Below are experts of layer 9 (counted from 0) of a mixture-of-experts language model. Rows are named router (the router's row for the expert), gate (a neuron's input weights, with its number), up (a neuron's input weights, with its number), down (a neuron's output weights, with its number) and show model dimensions 0-191. Each number is 128 + 32 x the weight over its row's rms, rounded and kept within 0 to 255.
Before each expert's rows: "gets" lists some tokens that make up at least twice as much of what it gets as of all text; "mostly gets" lists some tokens that are sent to it at least half of the time. This comes from a sample of Wikipedia text that the model never trained on. Tokens count by the router's weight.

# expert 6
gets: " ", " (", " f", " F", " C", " p"
mostly gets: " F", " f", " st", " b", " Ch", " c"
router [129 145  59 160 152 130 118 125 108 183 127 182  85 167 173 121 160 126 124 111  67 103 164 105 152  86 183 101 121 128 127 127 142 121 105 144 118 134 145 107 140 123 216 141 190 134  90 179 132 160  89 194  96 100  97 114 165  69 126 127 181 143 107  96 167 133  96 137 165 183 103 120 153 133 109 115  90 123 137  94 136 149  84 150 141 121 103  62 140 117  89  83 149 131 148 159 122  99 185 110 164 114  70 104  93 120 137 134 179 129 140 137 150 159  92  88 149 127 203 124 205 114  68 155 116 141 150 148 125 100 109 128 161  73 157 141 147 148 128 130 163 128  64  80 121 152 143 153 154 117 179  79 112 180 115 124  58 131 120 156  88  92  88 149 109  72 102 171  75 119  92 137 121 150 182 126 104 163 156 135  84 103  73 153 126  86  99 160 114  83 168 131]
gate0 [ 99 128 142  33 114 104 137 127  76 127 156 166 166 119 100 129 119 120  80 176  98 173 133 170 149 135 128 140 133 154 133 179  85 120 138  78 174 116 102 147 137 122 119 132 106 158 129 135 103 139 129 107 135 108 115 124  72  91  87 186 144 138  60 120 152  42 109 146 152 102 137 141 154 156 100  76 147  83 116  76 143 149 127 108 154 111  44  61 114 120  96  75 110 160 152 147 122 166  84  97 147  72 152 100 134 110 117 148 108  99  96 121 124 150 107 114 108  86 142 135 127  81  55 223 142 181 136 170 193 129  51  98 123 144 114 140 160 123 151 133 144  57 152 125 115 113 123 137  95 110 154 133  81 172 100 160 127 123  98 141 127 108  81 150 132 142 113 100 115 124 142 149 134  93 160  75 103 168 145 203 101 110 163 161 128 117 179  88 164  58 141 141]
up0 [111 144 181  76 111 128 116 128 133  59  89 174 126 120 120  98 152 154 136  95 126 142 182 166 167  95 160 182 132 143 159 159 144 104 139 103 143 133 154  82 101 173 127 132 131 149 141 125  94 167  66 135 102 111 112 123 148 112 166  92 144 112 157 112 121  99 116 121  92  84 180  86 122 162 131 125 158 120 103  56 129 157 110  54 162  76  74 147 120  88  90  94  89 173 108 166 111 144 129 157 119 138 139  59 125 139 192 179  96 148 176 160 143 124 134 154 175 144 116  85  77  91 101 169 153 121 119  94 148 151 102 144 131 150 156  90 151 180  94 167 101 137 127 124 126 119  86  68 195 127 146 208 121 161 131 137 121 107  69 138 171 120 112 183 167 211 139 127 126 124  80  80 100  79 176 141  79  82 120 129  89 176 131 135 124 126 108 150 101 139 134  59]
down0 [118 134 179  99  79 118  60 137 135 156 194 178  73 155 121 157 105 157  84 204  89 113 115  89 125 158 168 157 159 159 100 128 163 177  83 104 139  96  79  98 133 153 131 130 146 149  92 145 132 170  83 133 153 128  96 175 159 121 117 133 197 104 100 136 145 149 126  83 116 130  82 121  99 109 127 158  87  76  84 102 130 160 169 102 118 177 180 161 170  99 116 182 175 167 149  72  79 116 127 190  57 169  95 127 158  73 107 104 135  75 122 159 134 191 114 119 135 108 126 119 163 138 184 157  96 140 131 115 132 152 142 107 141 134 138  79 175 141 139 155 133 151 116 135  97 143 163 142 123 143  49 102 137  70  92 115 137 155 116 109 114 114 162 102 170  71 166 100  77 145  86 141  99 113  77 134 101 114  71 159 126 174 127 118 188 121 149  98 146 138 132 137]
gate1 [111 128 145 178  62 167  78 170 125 158  88 109 114 132 158 129 129 108 113 172 157  91 169 141 108 117 208 134 152 169 109 167 118  78 117  37  95 145  85 119 151 114 116 165 170 145 121 144 154 104  89 132 223 103 111 111 186 131 150 108 106  94 138  96 130 147 112 115 172 140 160 132 127 139 102 158 114 120 171 132 145 145 101 142 158  55  32  72 135 134 147 192  93 116  99 158 162  92 165 121 160  73 123 121  87 124 126 105 149 100 177 148 115 103 148 132 159 159 144 145 130 194  64 170 177 162  79  69 141 162  93 122  86  99 133 182  99 152 159  95 134 100 150 138 105  80 103  76 157 140 116  66 138  88  80 114 116 124  89 148 128 108 142 150 133 118  89 128 100 128 127  73 114 122 147  96  87 108 148  85 102 111 133 102 163 120 107 132  97 162 106 158]
up1 [ 98 183 103 163 136 128 114  97 124 106 153 147 132 171 128 134 101 168 124  99 157 118 110 123 165 202 160 165 140 168 106 144 142 166  79 132 113 131 130 101  85 139  96  87 154 138 174 142 134 163 136 141  95  76  67 133 164 226 127 108 115  81 155 109 157 124 127  85 156 147  99 149 164 154  79 149 129 148 110 162 139 130 149 162 141  99 116 126 123 169 104 171  74 111 124  98 110 117 195  80 140 111 140  85 133  88 148 103 153 116 154 149 119  96 104 212 192 125 105 176  77 132 139  90 142 111  80 147 101 101 107 143  97 157 146 120 139 128 167 119 134 115  82 132  48 185 106  86  99 133  82 165  63 139 137 113 198 101 130  89 187 106 136 186 133 156 136 132 144  98 169 109 121 110 147 185 141  88 189 153  95 139 120 153 164  49 168 111 148 175  86 139]
down1 [190 141 144 120 136 184 146 159  91 122 140 136 135 138 116  89 122 137 125 131  54 143 120 119 165 119  76 202 101 143  71 173  64 175  81 114 165 157  93 137 124 138 151 114 180 111 107  98 108 122 182 144 139  67 109  92 142  48 134 106 186 146 169 167 191 146 140 100 165 185 189  52 140 125 166 131 158 132 179  72 106  92 148 111 132 147 133 176 122 133 140 123 113 105 155  82  58 128 106 143 103 166 114 177  78 107 116 132 161 108  82 132 148 118 131 160 127  73 125  83 187 142 168 152 121 135  95 112 140 158 194  90 160  81 152 146 111 168  97 163 108 121 159 151 114 113 116 125 105 133  87 183 110  95 119 150  76  84 127 127 131 146 119 148 151 111 163 154 134 125 150 114 116 115  72 105 134  91  50 170  92 118 121  78 122  95 146 143 159 115 155 134]

# expert 1
gets: " in", "ed", " of", ",", "ing", " was"
mostly gets: " has", " are", " have", " been", " but", " would"
router [111 126 120 169 233  80 124 162 118 136 179 181 148 156 142 148 157 136 151  99 146  75 126 107 183 124 149  76 108  46 144  78 145 109 191 114 120  94 140 112 133 124 200  31 176 150 116 137  96 180  99 117 120  87 110 122 153 155 115 105 100 122 162  58 155 125 145 149 156  92 143 135 151 127 120  98  60 117 160 106 128 123  87 181 139 142  57 149 119 161 121 116 149  79 114 138 121 148 119 166 146  89  93 158 116  82 131 157 145 121 144 111 124 135 114 116  76 100 160 132 138  98 150 122 120 105 115 118 152 108 207  47 174 130 152 153 155 115 163 163 156 108 145 134 115 120 169 152 122  75 125 149 155 152 150 201 109 138 121 144  86 107 129 138 160 159 112 142 131  37 122 100  73 114 186 147 149 137 134 131  96 135 121 112  77 112  64 152  99 145 135 131]
gate11 [ 67  75  77 147 163 100 160 164 157 112 177 165 137 113 152  87 148 166 163 140 138 162 134 132 179 128 155 137 124 176 168 109 146 127 181 179 121  80  50 116 174 129  86  36 146 169 156 168 150 127 138 111 120 126 102  96 115 136  94 138 102  91 142 177  95 106 163 166 237 129 157 154 178 114 141  73 123 162 121 161 145 136 145 118 146  82 128 180 130 138 159 176 123 142 111 113 132 150 145 154 113 137  96 116 101 132 137  98 169  98 118 159 145 113 170 135 104 126 174 100 131 127 132 186 131  57 143 122 109 126 139  85 146 118 103  70 155 179 144  76 127 135  86 112 144 124  91 115 100 131 100 171 167 142 114 171  98 157 106 185 133 126  85 125  83 170 156 173  72 126 148 127 145 160 131  93  63  93  64  76 111 174 143 127 126 119 127 109 157  66 111 147]
up11 [167 155 145 112 128 127  95 141 102 164  98  92 133 126 122 146  81 141  84 125 140  79 133 134 131 159 128 137 154 110 102 158  88 164  79 102  99 168 170 120 123 142 132 156 126 154  86 113  81 177 107 177 125 155 145 126 124 138 133  96  95 142 139 133 147 197  83 100  62 105 111  89 139 141 108 152  88  71 126 112  89 155 130 166 124 155 105  80 100 115 147 133 173  93 175 188 190 119 111 110 138 139 100 163 149 142 111 204 115 129 152 175 136 147 157  97 150 190 110 145 132 142 128 119 110 148 100 113 187 139  87 132 156 166 170 164 153  86 108 180 155 107 145 249 128 149  86 158 158  95 109 171 115 127 142  73 142 153 168 116 166  82 180 185 210 120 135 105 156 175 107 173  97 130 133 133 150 108 168 149 132 107 142  81 175 115 161  48  97 180 113 110]
down11 [142 131 115 110  59 163 140 123 166 171  54 145  89 104 111 156  97 130 107 145  76 135 172 136 135 104 190 168 114 102 156 145 129 119 119  95 167 160 157 108 126 150 186 147 111 142 120 141 120 162  92 122 143  98 177  72 116  75 121 168 192 118 116  97 164 164 201  53 123 149  79 169 126 195 177 158 115 108 109  77 167 145 109 160 102 123 106  92 108 147  83 103 128 105 167 107 161 114 102 117 135  73 127 146 122  95 124 128 116 153 153  93 136  80 132 119 185 109  93 152  69 138 139 178  86 135 137 138 172 115 119 128  52 176 101 154 122  55 116 174 172  93 100 150 129 108 133  97 117 174 164 113 171 139 166  92 111  98  80 126 160  93  90 158 155 119 167  77 163 144 132 151 114  51 117 124 151 110 137 103 116 149 110 117 151 167 142 196 120 176 134 107]
gate12 [139 141  65 161 131 147 152 117  95 106 167 193 133 164 101 106 181 110 147 120  93 141 103  82 111 101 112 137 111 121 136 120  74 100  80 153 189 183 104 122 125 116  86 150 182 107  74 157 147 130 121 118 101 105 125 112 157 114 162 120 120 138 160 127 128  94 186 123 138  86 113 118 139 127 153 153 126 131 123 130 117 114 152 123  85  95 140 180 100 180 175 151 159  84 101 137 116 146 191  95 167 149 141 156 117  60 118 162  92 148 180 189 164 152 163 134 148 100 128  71  98  58 160  47 185  68 164  83  97 167 139 205 153 137 158 100 114 162 130 180  97 148 125 115 143 117 102 132 121 137 173 131  79 158 131 121 189 121 127 100 106 145 169 153 144 145  75 145 139 108 127  94 113  81 123 201 206 144 130 123 116  83  99 114  72 134 156 148 108 146 134  59]
up12 [151  93 103 117 152 136 106 132 154 129 145 128 149 138  68 141 163 132 156 119  96  76 106  88 188 116 127 146 159 116 139 140  61 111 120 134 106 137 128 135 127 134 160 168 117  97 145 134 102 144 135 106 104 152 153  90 118 122 128 124 124 130 150 121 145  89 177 116 178 119 151 178 182 149 133 129 144 148 119 222 184 127 182 155  95  74 153 112 116 136 120 172 106 152 169 157 106 120  99  87 137 182  63 103 182  89 138 136 100 145 205 127 157 201 191 152 105 108 167 109 109  71  62 110 145 156 149  99 109 117 136 202  88  91  95  93 120  98 207 100 115 188 149 147 116 152 142 180 181 141 137 105 130 125 133  78 137  91 153 144  88 144 172 200 161 169 132 112 104  70  66 142 143 137 140 150 140 104 144 200 101 142 103 153  64 132 164 111 124  92 126 120]
down12 [128 147 120 102 113 138 148 126 158  99 161 106 117 146 103 153 123 132 150 150  94 154 110 103 169  86 112 138 140  75 171 143 121 108 130 123 164  99 168 164  69 124 120 194 209 115 135 156 130  45 109  78 142 155  29 173 153 158 137 134 118 127 107 114  84  84  85 131 175 113 164 134 139  97 125 156 101 134 114 145 120 153 165 161 139 150 114 111 139 145 103  94 131 147 122 127 143 127 101 113 165 115 191 108 187 160  91  74 204  76 141  75 127 178 135 146 147 123 105 150 103  78  80 170 171 181 132 150 153 118 145  88 163 136  66  72 105 178 153  76 117 139  77 166 175  86 154 160 180 133 113  84 123 125 156 114 190 157 110 156 139 164 126 142 149 168 152  96 137 160 134  91  78 169 122 129 113  70 148 107 105 110 111  65  81 138 138  73  97 106 103 117]

# expert 5
gets: " the", " a", " The", " and", " an", " his"
mostly gets: " the", " a", " his", " he", "The", " an"
router [173 143 140 145 188  94  81 164 106 124 160 118 134 126  77 200 155 123 114 114 123  95 133 115 120 188 142 117 179  65  95  98 157  67 155 170 105 152 111  74 200 130 193  99  94 151 121 182 136 120  44 154  89 146 123  77 113 147 130 106 122 180 164 121 180 119 144 133  87 148  66 135 126 135 111  68 119  95 148 146 132 193  90 144 136 141 138 116 122 120 102 117 130  68  94 145 136  99 164 133 137 101 155 109  66 176  59 150 164 122 127 137 168 152 123 125  97 123 154  85 127 100  81 110 170 140  99 155 164 163 173 106 124  74 187 163 169 169 151 153 160  68 114 105  89 164  94  57 160 159 135 153 142  91 105 168 124 130 126 153 127 126 133 153  85 101  88 140 100 111 122 122  89 156 125 124 154 141 188 111  95  88 123 131 152 166 144 137 190 133 117 124]
gate11 [105 134 132 139 169 138 130 169 168 100 105 125 144 138  90 102 118  75 131  84 177 101 184 135 142 173  98 155 138   4  72 125 147 147 153 151  72 143 168  91 130  94 143 102 118 121 146 157  81 134 118 157  56 124 162 120 190 144 136 126 100 131 102  75 173  89 127  95 111 142  85 138 149 175  85 108 148  98 134 143 157  98 140 139  99 194  95 137 161 144  98  93 101  85 117 123 101  99 143 211  89 144 143 104 172  91 170 129 124  91 139  56 165  96 151 147  98  92 170 123 149 126 107 114  88 109  91 106 140 131 176 147 151 136 181 157 140  80 120 134 100 127  91 125 185 103 155  97 147 126 121 205  93 114 153 145 109 194 156 134 142 176 156 149 171 114 171 139 139 111 148 121  98 140 148  67 162 184 126 102 137 112 107 162 179  95 163  98 120 150  80 120]
up11 [146 118 154 162 160 111 104 137  69 129  53 156  94  95 142 141 107 130 150 166 177 128 151 153  83 156 126 115 109  94 131 116 125  68 148 101  88 148 164  73 140 101 135 155  91 156 101  88 107 120 109 106 109 170 164 215 184  87 156 150 140 146 180  76 121 123  96 113 192 152  81 172 130 120 150  65  85 178 196 119 169 173 111 135 125 139  72 130 103 109 111 112  99 109 112 100 131 141 144 160 156 136 178 122 153  89 153 117 112  70 145 139 122 132 150 155 108 134 109 120 151 104  38 156 138  81 147 126 126 143 118 168 152 165 107 156 133  95 180 155 119  94  98 116 152 110 163 121  98 124  89 175 128 144 155 136  27 119 167 103 147 171 151 175 105 171 120 129 101  76 110 134  91  87 145 158  93 148 175 145 117 163  68 106 217 140 111 128 128 109 137 138]
down11 [ 91  69  82 101 181 152 134  59 106 160 133 148 113 149 165  89 147 146 183 130 117 131 150 200 152 147   9  66 149 162 138 142  83 144 103 154 178 102 117  93 105 165 148 161 200 117 147 154 144 103 119 166  87 107 128 123  65 170  68 148  74 134 158 162 163 114 144 142  42 125 153 173 125  61 137 161 142 140  70 184 113 110 108  93 105 113 145 120 117 189 110 115 120 145 141 146 105 123 109 106 129 174 129  96  96 167 100 131 152 146  59 184 123 129 129 136 101  93 104 142 141 165 111 143 126 145 116 125 119 114 139  89  88 171 166 113 147 130 105 152 126 148 126 129 165 138 105 120 153 167 149 126 143 116 160 120 138 172 156 220 109 145 104 105 126 139 106 129 107 194 170  72  69 120 167 149 113 137  88 145 101 102  88 115 135 112 129 120 111 146  88  98]
gate12 [125  99 110 114 157  93 119 151 132  90  88  59 120  89  84  78 160 138 146 117 143 128 153 115 148 145 141 145 159 168 180  97 122 118 167 154 154  97 120 129 138 147 118  76 161 135 131 103  83 115  95 133 166 146 156 126 128 173 123 141 205  74 128  82 167 109 110 171 142 192  97 161 114 165  93  90 118 116 158  67  87  65  59 153 105 123 130 140 136 122  89 120  61  81 133 134 118  93 141 102 115 111 115 129 111 102 109 100  73 158  94 101 155 112 111  25 152 154 121 119 117 104 162 179 179 156 115 144 159 141 120 142  57 113 117 130 115 126 158 108  67  93 100  84 118 113 100 118 148 137 157 142 131 173 123 138 139 155 173 121 136 113 220 121 127 133 121  85 103  94 125 135  69 140 100  82  84 106  68 146 173 136 132  81 104  27 121  72 107 142 105 131]
up12 [102 141 130 113 138  89 112  95 152 124  78 185 119 161  76 104  98  65 157 119 160 137  95 126 165 157  72 124  79 135 107 142 157 211 113 140 128 107 158  87 168 143 161 125 202 143 155 172  85 136 124 139 154 154 122 147 101 102 117 150 147 127 156 169 119 130 151 114 169 148 149 113 155  89 168 158 121 106  92 138 117 205 168 143 115 144 135  84 191 151  82  79 133  72 134 158 128 153 180 118 153 146 126 124  96 187 105  89 167  93 206 197 186 115 136  78 131 139 178 138 130 154 115 146 114 147 159 129 109 109 131 120  90 104 132 166  43 124 164 158 109 115 123 131  96  63 162  94 124 128 112 145 145 120 142 122 104 155 101  75  85 116 133  85 138 129 103  56 190  96 164 100 165  92 147 139 159 132 100  47  80 119 115 126  80 111 142 110 124  88 101 111]
down12 [116  87 142 110  88  88 197 220  96 104  97 131 150 160 143 131 136 145 155  93 144 143  69  54 114 166  36 138 194 142 143  99 156 148  72 102 130  90 138 102 124 113 173 162  86 116 102 119 150 105  86 106 134 109 108 145 142 106 161  90  84  96 158  84  96 123  96 127 146 113 115 125  97 117 112 107 132 110 133 116  71 114 187 101 129 111  96 125 143  97 125 102 129 102  99 143 140 180  98 130 117 109 119  69 123 137 179 136 120 145 119 141 161 193 117 122 158 154 116 139  70 159 144 174 138 113  80 187 140 154 171 130 206 126  86  81 163 161 118 108 107 144 106  77 142 171 125 158 116 163 134 122  95 160 161 155 148 190 112 177  82 197 139  87 110 221 169 123 117 145 109 144 113  85 155 146 149 123 129 101 135 154 143 130 148 200 102 148 181 106 107 116]

# expert 2
gets: " |", ".", ",", "-", "|", ":"
mostly gets: " |", ":", ";", "|", ").", "),"
router [122 164 156 137 139  92 123 128  88 151 150 152 105 127 144 140 140 116 136 139 131  72 127 104 147 105 154 117 114  65  89 126 138  94 172 108 155 129 119 149 139 171 146 111 125 165 122 122 149 170  86 135 119 176 132 143  89 124 117 121 140 161 110 141 138 113 134  92 110 112 168  94 153 137 149 124  79 142 131  55 126 189  65  94 144 180 123 190  74 131 120  68 113 120 175 145 135 127 100 127 133  87 126  62  90 152 116 142 189  78 152 177 204 126 127 130 147  87 143  82 153 100 201 162 150 179 145 198 116 147 162 118 146  77 171 124 137 110  97 117 142  88 157 104  86 142 101 145 133 121 104  43 211 115  82 110 122  89 134 179 122 150 178 137 182 142 126 137  67  98  52  92 120  78 123 104 152 148 123 130  70 110 141 164 131 100 152 137 193  95 184  95]
gate10 [124 137 159 136 106 166 132 162  77 114 125 165 105 154 130 108  75 163 123 180 151 116 140 130 114 150 164 153 120 147 138 102 106  96 173  84 123 173  63 164  80  69 136 112 156 165 128 150 160 133 147 173 183 212 138 130  47 106  69 121 126 153 157 119 156 131 163  96 150 124 143 135  94 139 118 155 114 166 148 137 160 143 154 182 165 167 172 147 158 184  97 125  68 121 121  93  91 140 147 101 147  88 106 114 131  74 126 159  96  85 120 102 130 107 135 144 152 136 111 128 109 101 150 132  88 103 159  92 129  88 105 183 125 138 144 141  94 150 107 160 107 147 161 157 109  58 126 144 128 157 115 177 141 135 129 166 160 151 197 180 115 124 108 155 173  95 130 105  71  85  80  64 148 119 141 118 147  94 144  69 119 149 120 173  47  46 153  80 148  88  63 103]
up10 [104  57 147 168 100 145 120 154 116 148 125 124 148 137 123 156 109 117 155  98  91 142 128 111 149 124 131 179 138 117 157  65 130 128 132  80 151 155  85 154 148 104 145 150 126 140 145  64 113 114  88 121 161 209 119 157 113 163 143 110 182 178 128 117 123 170 129 156 135 112 190 151 153  53 120 160 114 141  92  76  91 110 166 148 102 185 111  97 112 152  76 144  72  86 137 129  77  74 120 113 135 109  91 110 114 128 135 113 102 130 188  88 163  48 130 126 119 162 119 127  77  58 158 162  89 136 181 122 138  98 228 148 105 118  86 152 138 148 126 141 117 119 148 163 101  77 167 112  80 120 142 134  76 150  81 128 127 115  55 158  98 137 137 140 115 135 139 134  65  86 152  46 114 143  95 152  56 182 139 116 174 154 100 165 148  84 142 113 144 126 135 138]
down10 [118 192  72 102 186 145 129 152 116 143 144 121 106 158 104 164  63 110 108 162  66 162 130  77 135 152 154 113 106 111 144  99 111 148 133  85 115  97 110 133 146  90 101  61  91 148 114 109 151 152 147 131  90 163 164  93 144  79  72 175 156 191 158  71 133  97 109 112 145 137 128  83 156 158 114 134 158 157 124 122 173 104 149 118  92 152 161  93 139 172  96 167 109 102 133 176 122 161  89 144  91 208 166 136 152 109 131 105 116  70  75 150  85 128 127 214  65 147 101 132 115 127 128 183 150 135 121 139 167  67 139 152 137 102 101 117 109 110 138 154 120 127 120 109 108 160 162  66 155 150 126  96 176 125  81 112 134 136 130 123 153 152  66  63 137 154 153 137 126 167 177 114 104 168  70 148 125  95 131  89 184 151 113 203 108 198 155 134 139 160  94 108]
gate11 [ 95 178 107 147 144  87 115  95 110 102  98 131  89 157 157 146  79 155 142 173 200 128 117 165  87 119 142 102 155 138  96 184  74  98  68 130 128  95 160 185 115 220 137  99 171 151 150 109 142  94 120 167 126 124 149 135 127 104  94  78 164 137 135 113  86  91 142 122 167 129 110 145 148 143 129 124 119 105 119 191 101 135 134  87 128 159 171 123  94 172 147 134 104 166 151 114 135 112 117 133 185 127  93  57  92 106  45 133 103 141 166 127 145 126 133 108 104 112 151 127 120 111 136 162  97 152 151 138 106  83 111 162  81  81 163 168 126 109 173  14 118 173 152 132 146  51 176 132  88  84 179 105 160 126 158 166 135 152 170 144  94  81 180 169 100 143 112 148  72 133 109 121 114 173 146 138  97 100 139 135  78 149 121 125 139 145 177 162 192 115 112 109]
up11 [167  87 135 164 132 151 144 201 133 182  61 156 140  89 160 132 182 117 106 117 100 127 152 127 138 156  77 141 164 141 144  97 113 119  95 122 129 102 153  85  89 141  89 154  85 101 171 156  94 171 108  92 118 139 147 174 148  99 137 162 120 138 180 107 196  97 110 109 134 121  98 153 119 132 110 163 105 170 129 126 194 158 111  87  91 155 131  94  98 149 133 116 139 103 127 145  78 152 106  98 109 123 131 176 170 113 127 141 186 108 190  93 151 111 174  76 139 121 138 115  89 114 124 108 138  12 131 165  65  96 148 133 110 165  97 112 156 180 107 125 166 102 133 115  56 158 166 108 152 105 167 107  84 185 178  89  93 175  95 112 205 150 120  77 130  71 136  80 162 143 146 107 121 124 142 140 132 107 154 135 155 177 133 102 130 122 145 131 210  99 160 132]
down11 [112 178 132 164 135 136  94 175 104 135 145  63 132 147 115  89 124 161 155 128 120 114 106 154  43 139 150 182 119 171  51 131  81 102 126 108  90 159 118 140  73 117 198 116  94 137 153 137 150 149 111 158 110 131 111 111  92  77 134  92 130 155 138  98  99 136  93 130  68  95  83 140  93 125 142 129 175 168 169 166 104 115 167 122 118 109 176 157 195 120 122 140 145 150 112 199 125  98  91 160 142  93 142 122 170 133 182 137  64  71 115 119 119  96 127 160 139 104 133  80 160 155 162 132 142 136  87 112 180  56 155 149 140  66 136 140 220 131 167 175 142  93 174 134 117 124 123 125 154 112 129  98  99 105 167 135  86  86 122 193 136 129  67 136 218 121 143 141  60 197 110 158  79 141  89 145 119 135 117 125 127 124 144 123 125 122 127  81 144 140 124 130]

# expert 4
gets: "\n", "==", "S", " re", "===", " ("
mostly gets: "\n", "==", "===", " ex", " ==", "===="
router [119 171 100 164 141 105 163 118  74 128 176 109 145 100 103 169 166 110 100 103 108 105  83 110 115  63 188  69 136 132 176  85 161 121 149 116 141 120  50 126  96 135 107  99 135  95 142 134 117 113 123 161  70 137 148  83  82  94 119 157 100 147 114  62 151 115 119  57 103 165 139  74 172  86 159 123 113  81 165 155 201 160 133  86 131 148 133 149 184 111  60 149 151 162 104 121 240 161 141 123 148 106 116 150 116 131  96 163 126 151 170  85 159  94 110 107 163 172 163 131 194  93  73 153  68 128 131 158 161 179 128  86 198 121 142 112 131 201 133  90 130 126 131 137  75 147 113 129 143  84 148 124 178 182 114 155  98 142 135 132 117  95 125 140 167 128 112 183 158 119 123 168 107 141 111 126 132 160 129 110 151 116 125 113 113 158 117 136 141 171 149  97]
gate10 [127 133  69 164 119 150 142 127 116 123 120  86 137  71 127 123  84 161  90 105 110 125 101 112 109 142 183  99 100 192 130 141 164 169 101 140  86 142 124 162 112 152  89 113  75 164 149 158 124 133 104 139 100 129 175 131 132 137 167 100  90 113 141  61 131  81 105  95  72 121 145 149 135 103 178 139 180  75 179 103 137 109  71  43 113 135  76  83  89 102  92 130 114 112  92  33 138 149 130  60 122 121 134 141 122  90 125 146 172  85 127 120 137 160  93 219  66 130 128  78 162 110 122 139 143 126 129 160 153 147 179  74 198 146 109 116 204 146 142  96 132 106 131 138  87 109 131 174 151 144 124 144 152 113 105 154 156 155  76 142 126 129 155 124 166  99 130 134 139 127 187 131  99 102  64 133  45 122 132 140 189 173 105 130 164 121 142 114 126 156 119  94]
up10 [ 93 118  88 198 100 110 112 149 175 165 124  54 141 110 145  93  96  60 115 110 146 158 117 123  86  53 129  97 151 182  68 126 137 203 137 119  93  95 161 170 157 158 119 102 123  99 147 101 126  90 102 157 118 112 182 114 143 122 159 156 136  43 179 142 118  96 108 128 128 114 132 163 107 124 187  72 122  96 114 150 148 113  98 132  85 125 139 123 135 118 126 133  97 121  93 164 106  91  82 136 146 131  86  71  89  78 123 102 145 174 138 140 155  83 148 125 122  93 180 114 164 138 117 103 123 109 170 135 147  80 133 119 126 145 109 112 186 103 141  60  53 117 106  55 123 124 169 151 124  93 101 164 139 190 152 107 138 135  92 115 156  99 137  88 138  81 100 146 119 109 174  91 149 116  83 115  76  98 111 146 202 146  74 108  90 135 122 174 151 107 140  68]
down10 [120 135 166 102 116  83 121 117 153 150 164 118 110  64 148 136 141 138 143 107 125 107 104 168  97 143 119 102 125 174  47 188 105 170  94 196 193 167  97 153 154 112 139  79  99 131 164 128  88 180 115  90 147  88 113 126 154 119 110 100 148  80  75 181 187  94 130  82  88 174 130 159  79 137 182 152 128  86 122 183 128 136 146 143 170 134 138 179 161 131  61 169 108 124 128  99 103 147 100  97 134 165  96 137  83  64 105  82  98 117 153 134  78 119 189 116  92 117 118 157 152  70 136 114 159 115 168 100 151  97 135 125 133  80 152 154 143 138  73 145 122 163 116 133  86 180 161 131 134 115 164 142 134 121 125  82 141 114 167 109 124 153  83 149 125 163 107 121  51 100 210 153 115  94 153 147 128 111 181 180 165 141 142 167 109 103  69 133 150  87 146 142]
gate11 [156 111  91 101 104 172 147  81 118 150 110 100 131  92 121 149 143 195 123 182 105 139  95 136 180  85 144  97 116 106 117 140 109  86 143  85 166 140 142 113 102 117 149 113 122 126 172 127  93 141  97 117 161 118  90 116 119 105 139 165 153 133 102  91 130  75 139  59  55 173  99 119 153 165 172  88 114 109 102 237 133 113 101  49 130 149  83 165 175  87 182 106 164 125 116 146 139 141 154 170 111 137 123 139  83 160 136 101 150 146 157 167  47  95 189 121 134 103 138 156 135 107 121 164 164 120 149 111 137 157  95  99 102 123 180 131 145 173  82 200 155 184  74 137 122 156 145 120  94 158 191 120 194 159 111 138 110 187 149 132 117 119 128 156 125 146 154  91 116 155 105 173 160  93 150 182 139 126 153 123 128 116 123 203 190 154 108  93 127 151 157 144]
up11 [164 131 137 149 120 150 134 156 227 137 103  73 167 148 112 168  79  81 151 106  81 132 148 162 133 134 151 102 125  87 149 151 167 151 153 130  63 140  59 149 127 125 177 152  84 160 118 113  85  96 120 156  91 129 157 101 103 170 142  99 149 130 122 168 177 122 133  70 141 141  77 141  96 132 140 156 136 123 148 101 193 176  99 128 122 159 123 129 190 118  78  96 144 125 131 101 183 136 101 141  58 112 142 112 141 152 160  95 173  33  98 139 116 127 147  64 130 164 162 192 116 151  83 105 138 162  84  77 116  87 156 130 124 150 133 152 124  68 116 177 135 137 148 119 174  97 144 128 104  80 118  85 101 111 173  72 170 132 134 131  91 158 126 158 157  99 153  93 132  98 101 103 141 124  77  94 103 121 124 126 199 143  71 157 137 157 156 101 158 169 159  73]
down11 [ 82 176 146 166 180  81 138 151  83 107  98 139 140  89 158  85  96 159 138 174 119 174 107 155 145 131 127 146 101 153 116 122 139 109 130 101 107 135 174 141 126 118 122 127  75 120 123 142 165 122  94  97  92  86 122 137 123  76 104  39  75 149 125  35  79 133 115  92 156  65 124 142 168 147  76 102 152 126  71 147 179 143 146 168 139 143 104 118 127  54  99 176 150 161 144 142 147  90 139 159 124 162  85 170 122 112 160 135 108 163 134 147 194 164 110 116 205 158 144 121 108 156 120 123 111 105 146  91  76 114 143 146 104 143 160 126 112 159 164 145 121 111 127 164 168 114 148 130 114 108 125 155  86 106 186 135 138 141 133 118 143 193 146 146 129 135 149  57 100 108 132 124 134 147 114 103 137 129  86 162  38  77 136 208  73 120 109 199 191  92 152 154]